Experts of a small language model.
Experts: 64 experts in each of 11 layers, a softmax router.
Below are experts of layer 5 (counted from 0) of a mixture-of-experts language model. Rows are named router (the router's row for the expert), gate (a neuron's input weights, with its number), up (a neuron's input weights, with its number) and show model dimensions 0-159. Each number is 128 + 24 x the weight over its row's rms, rounded and kept within 0 to 255. Numbers have three digits each.
After each expert's rows: "gets" lists some tokens that make up at least twice as much of what it gets as of all text. This comes from a sample of Wikipedia text that the model never trained on. Tokens count by the router's weight.

# expert 4
router:102127099145151162149100166158106092129105100132143150124114135110107130117100134122140094160139136156091170136120111154133127100140109109097082154164084096128177150131133149147147165173097119118146102153099166081101154102111109112100149110125117136140115109131104133149120100094102127147134124151139132132148117151144154111158125089148194141130154144149096108117144104163096121137169108136140147106101125157091137134105120087142115109089134110146144101103173088144096143161147089
gate2:146130105135154168137100096117124136151177144119138091129141148123158128088134143061133118143149134134078127132141141136148098134115084100152099157120130155136153134134126163140126097150163086142079080089114135152124109125115102114111173101121147155166081135144132111097142144116110112116138146140140167080147159142113120108160131158154111125126114150092162146130131154168151136142123164081138113114138125111120098125115081073112090135148185146138131114122129153147158091141116150
up2:114132091155111101122110131135123100115109138138103124106159108130146135102082162112133115116132164139058107134108165124140113125082123134140123134103126115101169141158144121161142127104155094145118130065094089123100104175138150167135162117119139159134106105155147112136119163103146117173111156111136114106161175126095137138159116169145102089155166129146110118124127163160153164143151102077171130123156150147129095134163125134072109112102126139106114145139138098096111124145120146
gets: "ing", " the", "ed", "0", "ated", "12"

# expert 9
router:100133136143146159166098179144103103139100133184147164125103165106104108107120147100140107150156125144111138139128110153155129086140118117121089146147106113132150128145105151150160141142112106095171115138096142094126120122112115109097138123101093124146100120111073125150118115112132160143141108131155140124108125144143141077145124080140153162140125141161094082106142110139090124137183098144130181118101143151127133170103105103161129111079157115160149105112183105150103122156136106
gate2:105108125133112170107109109126125099137101137132131129129139126151137147139123079172134114131164090168125135114091106126157110138106078142090091153166158129132122122176136141071119136130146104119057147114086146156154135177079175142135155095150117117128080124122117129131169125114146080104150122117107105087095162132132149128154089168116129139099106139118077147120137151156092131119131149131141141118108116134168129131135119150154155110109152131116142096128129098143095108171150120
up2:131128123159171140106110140152118136084123114142169108132117113102132087076145176106101167125110149111118115115127133133115115118131175125135132133124101115109163129098117138153107128121150143131119107150119129121131164113152139101095100158108152126121160140110110088134132106143110167158140143167154157145150140129192176102140179098176144095150105153124153156158124069138134085118102118145105112117100137156149130102163150087109128157105113101089164158117123149121176159102122101
gets: "1", "0", "2", "3", "4", "19"

# expert 10
router:117130111162183152159107148144112103106121121147147161123104129094108121110078127083140122143182148144112162146141103155164119088151094095111112142153092094165165143166120137144156155156100100113145143120097164123102139107107098128100119080108122157140128091125121131126122085116103119136144113136145150137150105126145121080126113088162145143124131158139128108086160107163108102149162118144127156138115129165111131158123121103169138100128125116125162078113165090125111145143173103
gate2:133077149142148111089116145119147107135120122105108136119106113140130157128094171140116127131159158133102106147144121108163127093092128138115128111149152087115117185115111106165142125150097112121174151143114131140124122128131148149136142112114082142103099165125146166163132164098119105118078074154134120164134113136129129128095101134156161178137120155133144141136123077136093109147156180130165134095140143114101096186145153169116086138113094114101097112129148090129097139157114110
up2:106146127141151129119072177121098060113124109140138077109147133123140138124173133127129128146143130088141117122143118152129081137134105069144116127169143136151101133091119127103109142138088121121168105082114151126121148147120172090105144147117156141129137112123124131104188130146107114146178157080137109115150135104147136122162133151117144147156093088112141119139170126110125137151125138114177137155158090088156148147122144082114110140100145111121107118141113130131153119184097164
gets: "th", "0", " of", "1", "rd", "st"

# expert 50
router:107156112152142154141091149135105114125110103144155181150136154119129091120121139127149107146143137167112131138144129150145109125135109094104109134154121117120182177145094122143147162165083081089143104136069139095113146084117136110112122100072127144158080131127126117155129129079098165128191130125144143125147128160147146113158159092135139131120155157120104118110166111164094130132135104136127132121112140127126169133108099109150069097114135087159121104115142100152126146141149107
gate1:163146171166119174147130104114109145100121168160149146123156176134146073166134123076134147120100125088166099105114130143099121103122085127090165152121158122098097139151170119110156076136159151130127148062100120117168151125069111085133134132075150156126139133133115130133156141114110145137179145097132140107155128131118146094156134109107119144116131145114127141112094134110135111133094110165135109106141127147162119138105081127140160135120164119147116141134124125139147156135113140
up1:104115080114126100121083129132167089158119097110151133137131127153130159128131152157121124120144149166113151147123117129141146138125152144168101108122088116136151152098132135167102157096093127117135096203141166139099096144178138151127113138154079106152145102131124133142121100133118104092067108146128105133111106144127130146088111152166144112161143133111098159135178136158135140131153150147124129157128091075095149091153147102083153119148119117144160106151137138128120106129176114
gets: "-", ".", "0", "\n", ":", ".S"

# expert 1
router:118095130162156166160115133130088119120112112148158161126106130132127142141104142074170113121169154127100132139135118150163113121152088118101119138132116114156140133166120135136149155136112100083138113125100156096125137085096099110092133083109110148124121121143101115136135121123131162160147118150133168131119088131152139085142130079133136152129116141170110109110146132165105081146155106143130181129111136159120126144085092117162126116090156099138146082092183108162114139175156095
gate2:141108113157140118173126145125116105144109144150097110126101137092146096102115114106124094146098149189094130114125145131117144090155122073140109139136072147142143121158148142139123119113138166138145137140138109137121125119092089131093101137126110134119123075135109169123112096111168163160111120149102135135123075156146113106171143139147155102120146120142136116127148117063095109134153156135106111138131157160117179144173153130133136135157105094118170162079177171139098123128127134
up2:116096113149114144169110126112105098142115108109140113122140089077133140151124158142126178114144116113098119132105096148083116174124117131202090170091132137155117108154128151126147062150163137120148090100105152138114086153132130153119127065144121147094157133124142140135129111136087127144144138143101106150068150149117114170134126158138109106099086121138146116132127137140152113158114108107115117119184176150150144132117112141127134170157112166119121141095135145148139115150127150
gets: "1", "2", "4", "3", "5", "6"

# expert 62
router:081139113162138138146096158155101099099130104171128147138110131122063127101116106090131137125153151134103139130121105122161139098138148111103098141156100115163134116172097126143152127170110087092132092150100155119114103133092106118104120107116118147160119108136102150119125106109111126141160092158181126152143116158154113108142144086182161179105131147147106096124140100135124140160139097141151160120126127168091119152094118093136124119123163106159140104113154112163100138136178121
gate0:106136130091116121141128084198157146089147079122105101138067147127084156133088134147142137114184103092103091128124148132118137149142142154126116141117120143079118169185096120145151132095101150119135110084129114131133127136145157135162188119138111103143167143132149120108150115156127110097166110128100115119142116084128127124109142101138137132168125132113136114106149119114128137108101136136130203154129113125130126126144147111153114136108158077100114114142120142139194130143139134
up0:121169140124139128147159120138107111135117104117120152144154125152165113130137094120121119166094171151155108125136113151139145129138155123120159156165144136147144150074093135125132116129119116081135113087150131095168104106109131094148078123163134126080135098125172143169142135117171134154147083143127079124152121133133078122112128176081145190105138112141113129109137154127118122088126150096126072157132090146171119084108138141127134091138141127141158137137140116176140099154112136
gets: " B", " of", "ing", "k", " in", "6"